Below are experts of layer 4 (counted from 0) of a mixture-of-experts language model. Rows are named router (the router's row for the expert), down (a neuron's output weights, with its number) and show model dimensions 0-159. Each number is 500 + 40 x the weight over its row's rms, rounded and kept within 0 to 999. Numbers have three digits each.
Before each expert's rows: a language model's description of what the expert responds to; "comes before" lists some tokens at least twice as common just after its tokens as in all text. This comes from a sample of Wikipedia text that the model never trained on. Tokens count by the router's weight.

# expert 12
Spaces and year prefixes like 201, 199, 200 that come before digits, in tables, dates and lists, such as in 1909.
comes before: "1", "0", "2", "3", "4", "201"
router:443494469515475448499533478471463523535425444453500507467530476573555540491517478536560473462533498495489529543524535480514539516498520515512446479494495447453509501423564487500472464500477525479484526485490490509508545553497467503448522433538439476522449492523524470497430518513470489408496405456614534475503478534467518516498444485524493492512527430490397476552472574520484614456565472482507525493522490533491528506570461526524490436479482543481476397442422474527453466466527384
down4:541410526468475537468443539510518579495500484539523516443480513490463529501471458474523466457455545501475537513546535513543499532517494533527476465548434468462548501426470496593496456585494535565478464561461496572542542548555547484497450486440480453520487490496496534535565520422518512567534501488514482471494513561533498516526539495567568550477481527478436562477541462509502437386491485462472495485451528515442567487453529436530495453476467506565430456542538436459478536435468506
down5:514491475566475518490479510497489515441558506503477536542526509547535510530489541500555503541558479584482488529445561558477464576485542494528550486482435437405444466537510458431498561557492501564470503472573482562466494417497579490570455515561539511516527484480542525544492506439545569501414520468483461433504467493508496550502580470514505496553479530442534504471501508559557454568447500514494589482477511499523510499483581492426516552464452483494510531492477468534543534435450467
down6:536451524520566453562505543481491509490549509515536509551498464423584452483492543453552458458519477473566554428444443481518477508500497557486528494480521457592490481499465523453526534438472434453401426448527534445421506562536450476543521506509524432463414472502469531517547443509511481567496474483499487530538547476459510487498473539484540498442492459505563420553483547423507484467544579478452530491510573465440486497523559566501520504531528505494566489496527536490518463495506466
down7:473506544522578505392479482453544492497486501520517514484540491510579535448538500479532488457496464487476507502601450467512540539433507497506468519465554517493490491470443558482493554434558511448466455580495564527490534455530485517472500598492434491482471498581496524477479448512523421473523509448560487488504538563531555594472450459525488550527423486565553489524460578465487543476602527543418511509491505458545499540542476527493468491473574463494566469512525541481522500511465489
down8:593531508471530390472473506477553510499552527503562460493505555447515437504534472498551518486483490464493461467483532424476419523508513471466439428492488534477437554552576510482503498443542482432506403566507502537507568571503555469490493570464531459474544542525573437501552479507546470484554472445528536505510461462502444467489528487472484489530508469549445493482493404527533459495476498386519513562517516476471493512470511508533439529514566487490485520504554503449504447513515583
down9:419507465493518479422575471502516426449521485530550481486505454471435496530485446543495444458482555508394485390536474499513454385510514561489537501462449572455431485430541400554471494501472449490587519547525497485495451527517461526465504501523448503550568487469517506512474474434446484524472484518494571484477479500525505516494494477519508486487503487546474476503502535506484464463539449502522556526500537473480488476488544494556521438565486491562453404503453495594471537513451484
down10:503465460501567512524519541514466450505418450500555510414497496474474577538486537545566517453474510484526470542546453498548504528517427517495501441540483476556477539494509505499432502493534515501478500494596513595511547501501482510514468486464487506517485560489522540523513456474529516500475454465509476523599396493397517493502460447498532486474471562521572520492490484481501507485539493448491383410441567514450560575520429450435499467536497470531589494465519452489519536482490526
down11:526550486508525449455548490521495539465509478520499464459483586447505477466469503544534442455482470502541598570468521419530495486552466469485474494570533504474568489519425555517508502517502499485527479511484526509470476599538498530543591448549464513491550505526519462490532506491483448428514464518515545565441511428444408472547514408502538524494431501464526525574481499490489504500419468442530473488475488534473508522535481518470532468524469495509485510402374538476527532523567450
down12:499489512444555528480488528519509529530519525447507550452500421436558550517473510474506490511473658506532428581451479459483491419514505526483512522463490468521483463458441485466452537515491450460508512478502428517455519522443493469533460461509483546562457511515521420444506544466478458557482542562520423522517494424559549538539475491523434476414511510477408505510498453512514491451608490511537436479544532480444572471479551490485495498486504530441521474507488494553485498471462451
down13:503404508484524502504417562485517541492548495502523490466480443533494450564510556516491439469501492443606488544471462505510491464476524391497502565527501479580496487402422573531599416466508446516509474525503465509497491514458495442512511503581436481466538451430470515514489456505459484449489523491472597510530525477469464483576486493501521525462543570499524475544516459504463542514442524505544491462533581501477474541476472423507526454489450481502482499533584483497478480543500541
down14:517491527493507470494538511480499541529538482462400542564476518464525498443533473562474517426477450540540515505521459537539428506512531475513417506523465455520483500496439472503523518493467511502457541494412443521507496503496488430550524424488436477489541502494544549440458398450533564412513513468555446496478464518557546473529508508506494508528515490581507483504516524540440522493539534508494541575458447503479585537438552501516483460606539481555448447522502572409550462484512521
down15:534461452531432505505584478518473505525491507506547459450529570522451529559473483553550404474489506578431506469543543510538553522414439470501543483497480547445489529505522540491501573508527467446510515509497502526552419471527474526539578522574545537487568449455527478494476455455544522484474444533454493450498506531381555484495475447461509514475431495506500548465508479561502475570561446496481446407540538498569485508495461464493567501471481496463531448485454491506480478445485501
down16:519450531487516488477496472484434551523472439440460468529507565447538505496445553493568437582514449474521477451478472500446555531473512492557573499462466463538534527482551530510426558545521446506471513497512530455511482477495529435557531428455565423539436563465461501569439541512440496478499509468453492489481434441479520485520427480476484530499493441494527539572488474508534533466511564467566524563468501537539540424524486475444454390467502443542511456501461546488501512504507483
down17:503506514457436464493561484521494427483584525495418497554462495560534497427479497449463522474532544410561482453552420443529538572536501507448453462533526519516436502514505557510453504532480458547489475486504474550473538486502506422540579492448528553569564492548514498445508477475534447466576436505472431497450465500534512530512463563513492507488530509489530431519516519442509496491495482500438545455568500505465518504535557541615514475551486548563491571483530467482523517548483518
down18:552513527498384425604491488524557564483502473484549443472470538523456457462490498534547547560549527503484499479460482505534527554470501473525477515500509528521524574499476546491487444588456474473488462557533480538554485504471494481526583447485542448433511479472434524449407450477434539467555480503495540471523506498530464451447505502506487484550511473520445475471511496517497557542507540481439471504489438508523483505500499467572459505483501614604527418542514498443458532521432500
down19:459515451433500507511545486518549511557526496493507532442491471335430542523535457490568486484561526478411489582499486479474573497481561496499513466482448472492565456506455497444549500491554449520486510470453549506577529451563510480475500508445521494445487530520486551492464472529589528449533584565490511489453424535550448518517552560512548544495479530485547425483538488460516457516496507533448492497473551500508503589518500540457490514435476503492470485514530456535563483485528459
down20:552546453499484546556528463425574495500455562494468526505557564525482451550465479437506493497456520551466471567545490517504518540536450524493488486451486532571522552517489463577551490501436537502397491455533491433506434448488499518503481516537485529453466566511485502479516491479548411541432491569513455474472515409458544479487529545444467508456456481485548514548494433482515492476431479501508541483580457519518561516515476496600461492441526589491551488453489511533490574530505503
down21:516433550438514480551461482547539546497533484480489493509513462514535428520420484537432530507541497467542466547458498411540515536497479479488515461499446506655477487521479570446492466500454444560526453487493491519472485522472463408498527490458553464456483507494524449457456530460469521463530493481492464531489452483483519445503548465459531478481536521446480505515577469519562530515438552496544405513488494596619546475507408504479506453473470509524510487502508453544478531454486555
down22:552559492538544458535481546425519562522491554550482515460485561552399478545531454461479447476530459544555573486541459487568496456415506513514475530508477513454504504533421457462438487522446539413478529532447532563533492503500504474538583420505482481494498527507522526589560548527442555508512445497479455501548471507443487498506528498491504527412510517479494475533463493493506549479539551586449491538432536514516531494503457509488575558495554512443441563480488524501539461461481504
down23:492483540501523527418474474501425541495497452468481431503510435456612508445472531550532511500506511454469445540524505437483548536519558483428434559472428499554558484440547476403503448491475525545517532548457456562522480473420513572542566501505496478537463508460427567531572516505453532496505517440442506470471569498490526496476562535536513523544436585515483486502470474499444468533546522509473493489462513539549471494549479506462486508513495470476439508501492438486521424484463439
down24:514493493579379495591553455500560487537515501481575395436517487518477527526478470498455524551546529470475468493499508532510498450471433499471500481492507501552516424532521489454554468487524564459560476502474556498481484564468469452485504505522522577465517445427493523485444443515520528435501438501503540499515535453507559526595471533521520589521524570444451597395529512530544535499507509529526439527531495512533488437503494541511524550463517511470511466575483538480497515531489503
down25:476468556482474520491558446598421408541490500511487453501502403500485440493436550531494550536462405467455500454470521491548507511496438442500458516517500514455437452594511471515508525474575463533540483520562514474517502478587525509433519418483460550507527474490443437505430466532486507529519516520519546395476524488543520464441538504487509563493475481466508505498541480487475525499499427492545537511533544464563491454517473476423438406525493471505508439442511529493503502490504523
down26:510479472500439550495498457497545535459468498408498463525446489519584509492502543432508493501518489555454475501526465485524502473494524466553516460478440457504570461552528536395488600447527478485554524462519518516525493474482430539551501431449452596468479585404523477477499493547419544439553506506460493455481543458457464517479482510432440557508470546475471461512548507511457536497474540477528519466549557511437502525588439534451440492451559474490524510507487522493463498457524475
down27:476531513423534578498547548510539538496473478530476470450515519479500499611506538509508536632495468547524505469535441571459477565445513515493502498477479519528526465512521454522490527489551518570494498512510500490556539489570486575411549429493415481515479449481439489488494463545489542473513537522560610544456567540523408509468531493503440524501476445508504492535576463552472515510486454475481431545541502525539457492531496526543544466565515513540473460483462491523462444517468447
down28:465511506515489514494558481484490478537562468479554535491453416443456494495556487467532495585436493529530478481517581489559525483570426462457483502459462462531517488538509524387541492492478516519478435498468525485435471433510510496536547433567482518533488429424506522493556424580536505455500430484516535471600505459524445489475508464509575514516445492457500527493548478530479452491471486419495500507475496516502516600439503506518559487461542483504528542473464564532484424478444450
down29:526505479556474532494540462472522451467506427526539476520516523489553550502470482539493541504457557512444514462467602504456496433478411442489564510522465434553532548526552512504519487522475480447518443505602437536546468477449496552410485481446535446500494519449452603454437515535462547463491532514518495511539547462493449500597506499503492511441567492508547507567579519455479528507425431547491493503514474556503453428485485544485464543478436483487540491477520519532462477500512468
down30:493479503511473452500490461513474570466503459471502569520488538521534500463535468484510489439519592497451525479473472524509561553522458502462555532432451497508450560566501531516469538467565563507430445430527462515563510460512515573439476509551555498495540545564526506545526508507467497547568519491506559531452520570393545522518508494515535526439463463436493473550479425484496482453515498531444528431477443550456533543565515465464505556435498515528498438458478472559604481500480501
down31:519443390576469495572505450567515380479497512517540451505512520465504490517485404509465529476585542531517506471496508532504416514512418446495473519544539480494568403540460544520416503513482497541479486531512490456484552502515570521520452485543512484521599474490537519452470458513530460467556477541487483471515473515529529491514509531503494472531511476517551511529488471525532570550503474526470524447519400462550514477502491527531527471523379404419484511527488520464503491521499511
down32:519505560554539541460490487573500447500457494473543476505507572530551483486568451547456527424627566472491478560486551518518462519493462541500499535555451501485496573490497545501457452496491491562507537482454549499472543536452537532477461539557457558511573543422485538457516476481428562559527483510518467525497493527513546521445520622535481455542497498548535523458448478478498537506448523507540491525536468576551500475464411522493462426504496461529454493546502473544534518541450500
down33:526454477447465476483515525551544486550530518481540462457525431579476446543446494502456449543470449457555441572465557511484450507473506432528493562562492459563520455502485500493464525530459448534462483436493489510425561515427477522516510470583503513474499533426568539451446478484511514472479417581461463556486506497459508479471538514505527454529477511521460426457480453524523511482532561537526480516472458556464456492437476543528415457539494528563475567531533512502569457545449478
down34:528486513463512513551448465502469519535532480512568473509491469515502512535531498555492455422503481536488523542527476487516495489542523512501484523509401588585506541518490531527550457555482512523528565503583452502500503562507560476566446485490475545541446479589547491437536558487473398461503536471492508540560494447477486428480495535516398464534546549463384522570514433518513530541544521533571509552482495444509529490476531499532489536454484456536498452519467452440464558491447526
down35:535465497466466533525456476531529443556464461419537463414535573462461424556518482520503470527533498448534511469563436529490456455510508529440487489422517556568491500536514491516465579454492483509538470509475479488425521552496508488603480525475497433541469493552443485443503454492510528478511465544582487438487504555532541500505472467430478466427499536505520468531526502630512498547487500464549465453488459495453503444499491490520489515513451440520593483467506513417459537547513534
down36:545534518502514526438448555476434467554569457476464460542531470440530567490503527485510535403372560483473509471495500541500543473570512474567457502446497500517474521461435489549560449483517494478573460511470493511448515570500434527488481475507534483495470540408503469526516521565531528453498445486476499529456542451534512505557462456520509556483526486463569481541496516466455540498447533527553550441507503487460512502459439505506476482541433473478457545506413480443473533461600467
down37:426459509495467491592572519506495574524476512448481479547533506570503543431525490450543501470514529491428496492499440594478472525513485486567543440522437456508532509508426484528474507551484493469490566449472485550467470498473583493549485445477520517493456519444471492517473513517506486507478516404451544526445517435435490496569481515562511548482465501595424494494561517498518443475499483616512495486430477490462434483507437529503474480484427533512451544489523527515553517468543559
down38:458515556442488510524495561527577536492456445487484446534489463534526472479463473547536514467481533430462554471516491444468462439482472435554480501536544572521541489572497448535457529515504468556489524536518496601392458543497535492543587475504465526519542460496555499509467500426495471465580520490453492474438467479536505478575544448539504431481452475470475496449523451539495458518418521533511550541477414479551521534507545576521466486551523549491450451517495566459518467501493499
down39:505496443503509559496521483506559465590522493486486488444488410479484442568447510484612503488485517497540547568529475456501470466519538519537492465446513523507549489424479491552511551511452507478562467488484445509477547578475516551581484499474583502463474475534510558557491498510537531605501499440431499526473510503534573540511518525452457544515520462468561434417481486560521467523507521443432515465515502502469485448451515527559455533534608474498491472539472580505482491503454516
down40:525490523489452504498483477444472508478473561472539445538572493506492366569507521563532449504476519498506529556487520433487472456503474502594513538570501449562514448425512535484440462468561541478483451442479565495448492459505451553488469496484496519431456541496490456469516408490528456435534540503465438475435465496510516493527474513564502520516486535557398440476433501521493477529532458534508481505534506528489433532475529523518428472544573496508461510521515566410529538487542513
down41:563485551523495516519482485509529530499474510539406567534498545515545544509504498460500481491513475517491521435526479567475485494541528513487617494472467421497486531549497435476438450467441565465468468593449506552575479517479497501527487500533561477526536545555541465478480516452505457448471466475446572540473517565517475423437500491495543405427513433557524572562515460529507533476523496470406489452416499512461495495490504517456523440497531432529533491532492547499543515442509513
down42:489498535507524374460476476524417450524486424527500464494507524479489512524507471501486446507457486569533475485559553538489451460485448501473519481472504528511519526500584574504494520490553538500539486416481487547538409511494461491498518499484529470497440473563451465516520552558476547493479474525503424411445413552472540536482518474494428473498461493490534504424519500546503529551460476383491471479584567496485541475517506491457523473511532394467509511488495567540477541480534581
down43:473486490488556572546531507462468501497530510485387476477450511510520529518509441459467535538527470594445412409535489515497482562453558475487460446501565519514449492518460499503465523484506520470406473483526530576458503482468558544405510521532509551473479507507529495530511428532411511506519498494536443446598488520458501523483469520496487518544547490474494489580497526472539576504532540487476413520462462475427556502531547531508544553512541549506496545424551535516439471513476476
down44:532484530535512525574563416490504458511525504501550400462538467506514504527506539553478535483484472542529513580514537469548409535545497509476474526524528478449496450403462473563591473427522417474540475538453539500479462539450521527466466522478454492483449468508424607530480411493485480478517579521468487481453458492512385523474512509545540415518560495566524424518497498475449442495528461539484529487476518487496494533475482447507541500512535494530524492569456495504525493524480486
down45:475516433535437441519559544568534463546482574516486440493488444435444421477478505496530552489501467534487463460502523470482417430466516400482404496563523452433528512558517477527377558522467487475469549442489580562534527522509505447535509503538478542475524486513519473475461442545529490506511566456532391500474481546549552500476543501593496494515512475539481476522485512485477520519455498521572535495488500494489468557536496540453527540456564523569490518505503519485502502486514519
down46:548523546457569403497498542488468493475397519501539464576498423486492489430490500476518512463473493484405494478596524491469513528553530453469494517554460477508547462545509448496516559535473516494465472467511506451441530453554501462499521484501480511480485523471535462506592531503491465512561445428485473437493514527517512471553448576509518533449530495557503505481494486497525530522492485415552462559532538551564475488485536512472595470479461475444483553482562424607486475436534482
down47:459450511477519523533507498496557491469445499555497515501464535530492465480473369498520498475476527524423461548409477504605456491426515455473426541571533478527528538529487473456396554545506514535514497466438511483501456526551528441526467478535576565537476464497508462512482540547590538532526501537571441514513476514490394454506522518450484486495496473468502515502476508519470560473447506451484498505409427553505548510542561517542465490522564469481496499506542490545461506462549528
down48:481538466482487542474459545448518469486517515530534573562485464449510558471590523510498548498503478458457510428465531479425545499514511462487525548474499524563510474525482465507549506504452503437572481455511552569549498545545430436510461472488491542522535400509564543509537521514496520515523455518602592466574565514491518425470510478488471535510531457479468479487576510491501520438507533561529479451448467453421572529545499546424478541510488519538566488436537522455458507509505467
down49:537539456557481571488515494438518538546480489537468593470469478518527504511541417426428522499515469487587579485454511498528500456577522477528471475448440509496480461502482551515467532546513460500492483564509479468510498516450425539537567409458516481524498508451557464438547455524452467504579469476540512512544525499477514538505481520456480526520569465505521493518433531540490386456557491520488472504530539492579552463438450543541490488504510493511442537562447426522450509441491465
down50:555549521437480494514532466474429539479413497445528501499495539476476510584518488529473513477545545533425372482468492440490453492483473474507501485520505464506553524527509535440485454532398539491540554489442445508535459511528445477549555534535495512527468514447515495590501514548509456515480456457446435473510561524464525525465524508506540486480409472483459459528459411527486488523457489521468507491517501495533513553548517529461440500481624516535478524521543507573536554595491465
down51:461443511517564470515478544513545485507499473494485419537487493480473509450478523500495571481540503488453529453486445449507529478490466506567505518511480530449417405441471536509558491455455424504467528451430504502533475468534562537473496531444476499534490541515537451534557480437531479504564499500487481541503479434543567491544452495523481539467498483460594486431609512409481375518512507541542463524424552529574466491491521479448534493526485542510519526476476504584488488556534532
down52:537472554485517442492507518506540451538472524468436508414508502531515488532504498468568488519513480457440542549492495494532508541551496571528491522553498446455514563451468478442559581531514517489515500492520459564496566476450511486443509477552543468499468446495531498557530527454506464533414532494524505552491418580484562505535516524498568488503488560535572454415494444527520544531540511468410538460555485488547523555472548480606433476555567517518411495462475509524519528501461529
down53:546480475507592531493585485547488451475444522519498461430508530528449499510502548419540545522478510481530513463469435457523514460546483558405479532485496511465430463533575548575556507491546465486506505439521469561441478512512469510455467516500481476461493474484541534431521489491521534538523540487492505522541483437511486512534535453525550458404491523522536578576505450515482413517578493552557504494480498465475515580487562523429543529532501545514533510506474540524552499568449593
down54:554507537544461387442451553517575504537564584604477459508469501471455548543448501483519448495460516419453550466522438450529513477434546540454406533544509442504505555470543429422489469454545572597535527478511536566468520472469478501568556507529456491499503507475498533512511493536526482490442491534512561528482472524483557453475427497465473528490525509530500423511453501495519523507459507477525477479508503469509490470502497495503519622500535560501484491501491450451481492503523525
down55:475507512444495505497508522485436500646538518540471481506492525545540557586567554468541508492478535460552557458526548515551533547445525547487511515525481521479445532486443562444517507421495533476507486440540498573463525433565516496471486564530508504540494573495504508529486503536544495492491526530520493497514536526454556548460476475479471449491484575506608442468504540454444557519545488472501490483567504478501560519479554497461583452459542470470538466475490384542451466493478476
down56:509458454459517500468555447526541498453416488457540505441533465528460430464562473489517540551464479459515492470506473511494521522499458537552500477476407491484473539510462536506510511475492502527539481545514466491526519508543552503519539481387489498491453569498551496522429447397526525511545490508434534486469472421508586444487570530515467463444508498518558521542537516508512615526531513465499456526447541497468516491567519502522497568514564536624453467441554427480477481485479523
down57:460505574501462486533488497510499507515486512560557520463462511534473486507483486473504569577472487529499526484554468470430487465515528508540524530562540568471507472479452497486432480483533522543520568541491506490515548519554618490526475498511503457533415485519397507544494553492466478470503603508481509496516448479475495588495510409469440469513555515473523545520452545542472491487569521474428495523511491583411443551440462452509527456468509535499468471546569485485465465576594519
down58:578500500591546497534528557503507582523448488501516569478432457587462549496446499556487541482508495528547505480478475458486496536477424463498524441563446546492526429461511488539523530400509485457474513515530466502471454459437537492519502541461441580456489473484548533554515470505479565429477538486555536495504503515530466500572498531497467540470496482578442563470532428573513513526544441503540497480435484446472505498504546493509560530481523500511526523527506470448556559439479405
down59:487445600480552547472461528499512509468435492475465598496516469526570544497434443539513523515463431428542471504492576516546434491487524606483497510519507521536518508488515510465459508512457500547521499507485416518520507510520529525524474542492508557511489463503506517407501568487498431471477400568523437432470521506500493465438480468489465493551474486511487493455492469539443517460431566465580481572571518540466566573488537515467476464520492407512560497477491495503510570467495501
down60:468536465473578483531480550469476485483511538428472501484471457425492460468415483523460502480543537451528522555557476500500445511501570514531431461476508426493523532486524538531490456537458549478501464551469516472513554555478478492457566455481545483570508569483542548540489512530512532575554521404467454529519475452531442509554377522473482482517551441516491492473439528574490516487542472487488457524600472467459504603442473538454454469495447550518483526501502452450468506510504497
down61:534451451487478476502472485486530498508502480480471594558521455482542469468480448555490475436544522461522457482565527486519460478523524509443609491529554474461456460492409467530540517530531525482508426442489395472544498480487517497502550444491463476504527496498530483529480473531479539447574520510555531500475518541501617533426457546504491484507454487566447477473434431468529530496604495469496535543463507474497451500566543456429495492490533567478458506472500519422509582545553489
down62:573488524568429538513490485482528541463511501416437424531528463505419500510453468512467546458480492548492479486486524453516493478522444517523535459490543529554547568512437518497574526488476590455561516480460503520523468498477465449494544524469554504491507489490495469528526437486493451425471529490475527446535479464493498382419583486564474537572447493542580440567427524488488519437459494542514530474510530441434419509464469533447507478470480526497520431472482487505483521485478544
down63:530494468517559570461458510482513493502477510525460525490567449467503445506525545487502501499491518497419458487495462519521513483518486473453530573540512452429522530470504547540482511441493497479524517457556473570511491570515450509485489544503487457571525507493522504514456445476490512531498507539539501489450578494469557499548485471571410511478517446547417500488489457551491536558476529421595427400565575516455460555558484473546530462512498501584546514525495575449435470551518418
down64:510433517501517455452387435457405530481414514535573557521511457479521546525445480457472500513424464548546559542521523469498544488551520512500433511459499507461515533534531494505485494504450514462390453526516485520568451452470415505553490492509499506528451537503503490438543578494521422510480510498444460544504492514515507496534513516501527486511485523499461510454514467450507536470498526443527469496543508553498513433430495419485503488452524412491473538417438482459538500472572589
down65:474523508466464473490561489440465442470523483439507540472535566492516413481492471553526487505512526544562540449565510566487465478541549511455494520485482465496511481512531491550544462555542462460418479465439508506487513497444531429535483533536396501479479458517490495498437513534539506546525500414573453495545453588550471530512491557544528456503457545482535484488585572520436565465512508469557480462522491514486522500510543520474441528488503462565475505514500525462635463577448491
down66:487508520481450531479554488467424541508556478535449486491444519462492444508505459532475514476544459498554564471492493488444472535487501587485477503444471465502516494504433490578497532465477453524506559488490469479516401537460465420575498533573452481491510490523443423502412536505477467471544575531488495522486565489485477546510471482543518546485448476538542501478499497484529534486505454500452474521504486569417498544517403606475495505496422570472526451462490441390504477500549449
down67:487514505568582512497485549526547509555524563574551499517524470512538501487518524418542438502460428547508423528513506491426488501522504499488504519477506447506531547370497444565516442423559522458470567477529499545510465493504422471447486446472532435518532473467531547498510474492477472497438481493443559533529500448485444503492442489554458558516495493466509499503461513448517510475584514533518551424544507541490574497525481567432471450543500542518502466493485477429450425532543479
down68:555520546503505562538586587455473568484511530539467596469508522579547450498462460547488398548540483500414485515532507472528550523538538472495478473558513467452484579511481517517552514446477525526530528479552497609548496484470532575533477542470462538499496516467527542458494434497554557564423478517571534523477505523440461479453536484553531494575473487528528506501423453449491536536508505503500505476534549494443523566488454488446494516509550546484542489520512478492530527461464447
down69:406524462545520461512488458501559493499488548461486489519517526447461466480475476568468447498520493560548461579462487447496488516517475459548583523445487430473432505460469522492440433445563591502593556481487491560537556561467433526530571542513483424576507481488444386498534539523516498536495513503483493479537495533511436509485468458453460492444496521455542470501457479482500501523542584479459536531496447465524517499448507455512490470464497504466417479473489543541432514506468543
down70:492476462508458505524541515525469538451537487480526479518484573487432480467424496551452514460467506452424491502497486532530540555511482481528491511546479518553450437523570534444557459517502535502456541462477529493503452461476477536540576562501484453425563467569450536542542556500524502404584429484500565454509461524507485529468460482493551493509469500464504506518441533506406532452536415534484499460453489480454460515523471499481530535469491486445480462439432565504576508500595573
down71:481567458548510525551524450544498496514426487507452450386499447419486428529460514494496464480538544499519475505473521543491483476488455491522530517403494498518503520455506576483469512502426467546405454471513474503526487481488518491612521479539470506409514527472585418454448516554453556503507478496493552481472457481503445462473470477544518479494533503478559461499481589494494562539459550456491510574472508546504512540430503527511517432517542478567574553495528533458509488554498549
down72:490548537525543510502506408541527458459522466539543453510474568568518509439507549489417480487526520544494555510517532521445506525515489449591566469557557611447453476533504398536429499500511431460575539474491508502491511505491518518491504532533438492487540424547474571506502589420515467501419474532525508510549476525482520487498512521458357464486487508519493462503455458520450501458517470498481559463516466482520567474534483567503550506522517498510458516513511476481485468493490428
down73:505536428481558540493569499560422561525519444482482508501494481496546480515534480460492473498374520506581573501513554482504508499501481530572460450469526498560568524532515469535553444480549469502480522439541434523510442500530476456458505529501569545431488522519509483526488545382449472518503461513448496529531499524469488464459491501521486496498517455424558563423444545491470471493507481469497543484445579459560583419464514517535523511547532572463481480508530507552448530509527497
down74:517545478437482469482419511510529491488503504470485519478518510459532470496484486595467490451478493545515561532494575407465477452558496517476471538549416494495446603519427557501507488547541501546492493493539434544551513558470605457535504497467480507528446522467525496549536517446430462501501481536510485525491528569463448439499585503442494482562456493556630480541500524490484464480477564512468567572515560496456514507487560524463495519558517450568481474489512476524502507466476496
down75:576468503437522465564427449471465431490513543468494526480471509545450445529539452471547524449505513503466568523546456457506466523485526513517598504462513504554452496461479507560438458551521567473529500521473462555460483489525503548505524525534512472559450535551494551518533526528475472520466466538513506482428497518522513507494476505508554486457468510471495508516455550547512615511417542477428504481537460487532501579486488493522479514478492543535588535455495471433593531576487630
down76:539536521443559602424433594527454562448527520428480500484489498529458528472455534479522538488469496510510436491553486475529470527496530483509495562452467549449496474482574445428546474533467550538453460478518445475524500484511456507461501519555582556438434608514522456507497472470487450494510543501539463462549472521470478536461438424513506499511532523396477527464515426538462502483523531478525492512456490498432554466482475494473533484530528541482528464501452518510493495594444443
down77:462392437533484454546431500535538519553457477491539446584489501497542491514557505515478481462503503524506533505514547582539567470480575439527477512515562436491554484506516539545480541535481479480467456452540441516528598542504518472535497562489462508537468470464544528444507451457468525468523565525543538525542494406512481474507511492533545479527478419487560521467549418563547515490419530478505454509508522510571498499566533525492535579556474425465584490505524515486483509466512528
down78:541448485475489501436441443473467519468493437515491641542534565544514425542516543536566537443424483565578474493462589501535464476453499531428468502460509518448512465563546478445399499482502452464469479448551502501478527501564436503513464520481521558561502508438484520422548526516510505541488560479521449512533481512519546512460518470507527503472496552530492564468521514525503546507425523523478478552485542458471523511537520453412482533498594440485487483472470486509509519494469494
down79:549541556578495458465517516598533523568499503518469456420513547433428503505522509547577529534502461404494494490540511506535566459509566451469563512537498531420448489485542497539509519552560496458484514544507492483502546515520480501549492591542506487455467424521531510463480505496568490539531396463512501510512496542505511537488510533461501508506612493461551451515541495463579468522511527562574535505513520474530513474499555482542477458462466507580472533550436524526540477445533543
down80:514569455510472518444507486536485457497543463465523451523418511447491462523471520442526429366547521474529521525519463554491581421570506520492553441489557457483525521497510458524549469525542543472559452455510517496544491557502447489424450491544468475527537499500449431478492415519488488503559522543479468476535457530588472481526513501498515482463428515532476509438469417509488498535520511520476501434509525527463569442446522474577530487587456537494480550535499481513449488572511506
down81:443555535487500510520550462514469523462454481500477581484534469530468480429542477540466472437499484498582499578541528477478422503515476504466532531519495442567399515587520415504534493496459453543503528435504493459451501512522573513509504488395469468575469521518451499497530486484506592558534501537510466486478466480544449430515509553534458507471469491533479552487448563550521460490515524467558532503484454509499560451471558496534499501439485507540505526547452490481439582559531418
down82:490439456466522534481496465527455532477524536516473563537565554469560499491532571548494485454452499436568410508488500521487502524533568517465518552456455525509584535432456526481526545488442625499469476458578423519522494505512542546504450525390501476441537478429513509479465501420505482453509508578528538546539566459457437551514508478460487534512502512468516540489547499481513499560490536519489530527503521448567497508479424526536515430504531541497534501566535474511452458490472467
down83:505492573583468597550586509533484575526509538519466508479534504487400447542491522445555487475525496433534589524534478439493487580507521510470416488514456467534497419503552506471544512445502471515530489555483447474393492472531522525486428475537409519574513447520465461580432439524494498478506490473509519486511543511534490504503517507522439485454489445500559493465530492507527539542490477488511524490494505505530513529585539480490520549541542551486481521542496504383451473509489490
down84:528444557512453453430502437494492525513512544559433521555496545464548558518425457445458538533508496526569494536421518530556552498451486478513509511523506472526469501419494472542506517452492518480378517507458478498504483492532413582507501552490510493496472509514519518511563482492495469523500420468555445483446479499454488452595447501512473520487514546479560462497512493510484569426493579491511478464493496492456519502531532572532477492553435572379500496445438473509540553512545502
down85:498484508509545472518494474492511556537521425494474545498528560561552427489475551491455443560532520516543534538462531474544473506566450523407526527498460511513425506478484504522548466538406496525468482422503479574470534594506464430535502464565585448466546494479485438491473503490489506471454553519538450439501525474489534472449499446463458422535515520504570496582525498501594514492455511454478475487475458485544545529551557524487450487470470472478468503516539563474506429543427472
down86:492512506559483548497523456535462486508448545524535498532407518530487518501530549452540557466512501487533415488514468464505514493456469392540511449557507527499475522481456433469445500444488515537498530467491538565496504541580579468568424524456486467542502484529495443480448492508516492529463497510401539465494437430403501518523534457556412487470423528520510488462433499534445485435450467510430431495510484483525504479484514500517496517474471443423493566483567438511492484437516536
down87:456451535521560482518608442501516497487431432478520516519530490508432565521528468514482474500495468505469457545496560533505495511496437494502440457483479510525465503452430491509506474471501501400441447515528465474537442497525448478507562527547447472509533502492426523429544438484513534447540464526466525407448548498475525423478482456469484511448509492549510533470554581495475462456466459479501590493563534487509502533546515541538579474445534455548389510436514501480470516476548452
down88:463572489453537490547480497508488426553477477510587540542511565403483492566521482464463464457508546536461531466491537536571536518475488480494467526514476568422489444523582515534492479587487454513527473506563500470457530469514496590433468520483521460539510574555488504488429486572487519512565485572465516455463558524527504514447580542484504506489431494483481483514526542451528459598488473628528544502486521478483468531469504493542507459539476514562519489538548501518441497494508495
down89:496534551506500495481537507577450496465438451422479439469482493498467491521468543530431513432527526545563449517494432516487519536576527415514463541533432417463494489536493435539541495541522481457446528533457537461494476519464499508480417488523390506499496510461497524528481457533425486495544459466566430536519592529486410464461512459498586533492444494524453479446571527495486531523533424509567475491466468511469497460472510467499441479509487557485449452532463498546524536498524524
down90:461458518490548439475417501460511475576453446577517441540458503519473576493551425455431516497465460479531549489539476514553485534474505489523529483517574520566503534492505524494507500531553557569486488545484490443520514521475487477408579609453520418534504502529516524410526535462501486526453517509550448504560525457425500551515525527539489537482513505582484516488481529483528584474500555480492460564494520546524529479512555516418445473466517514492574533498541470456522557469474526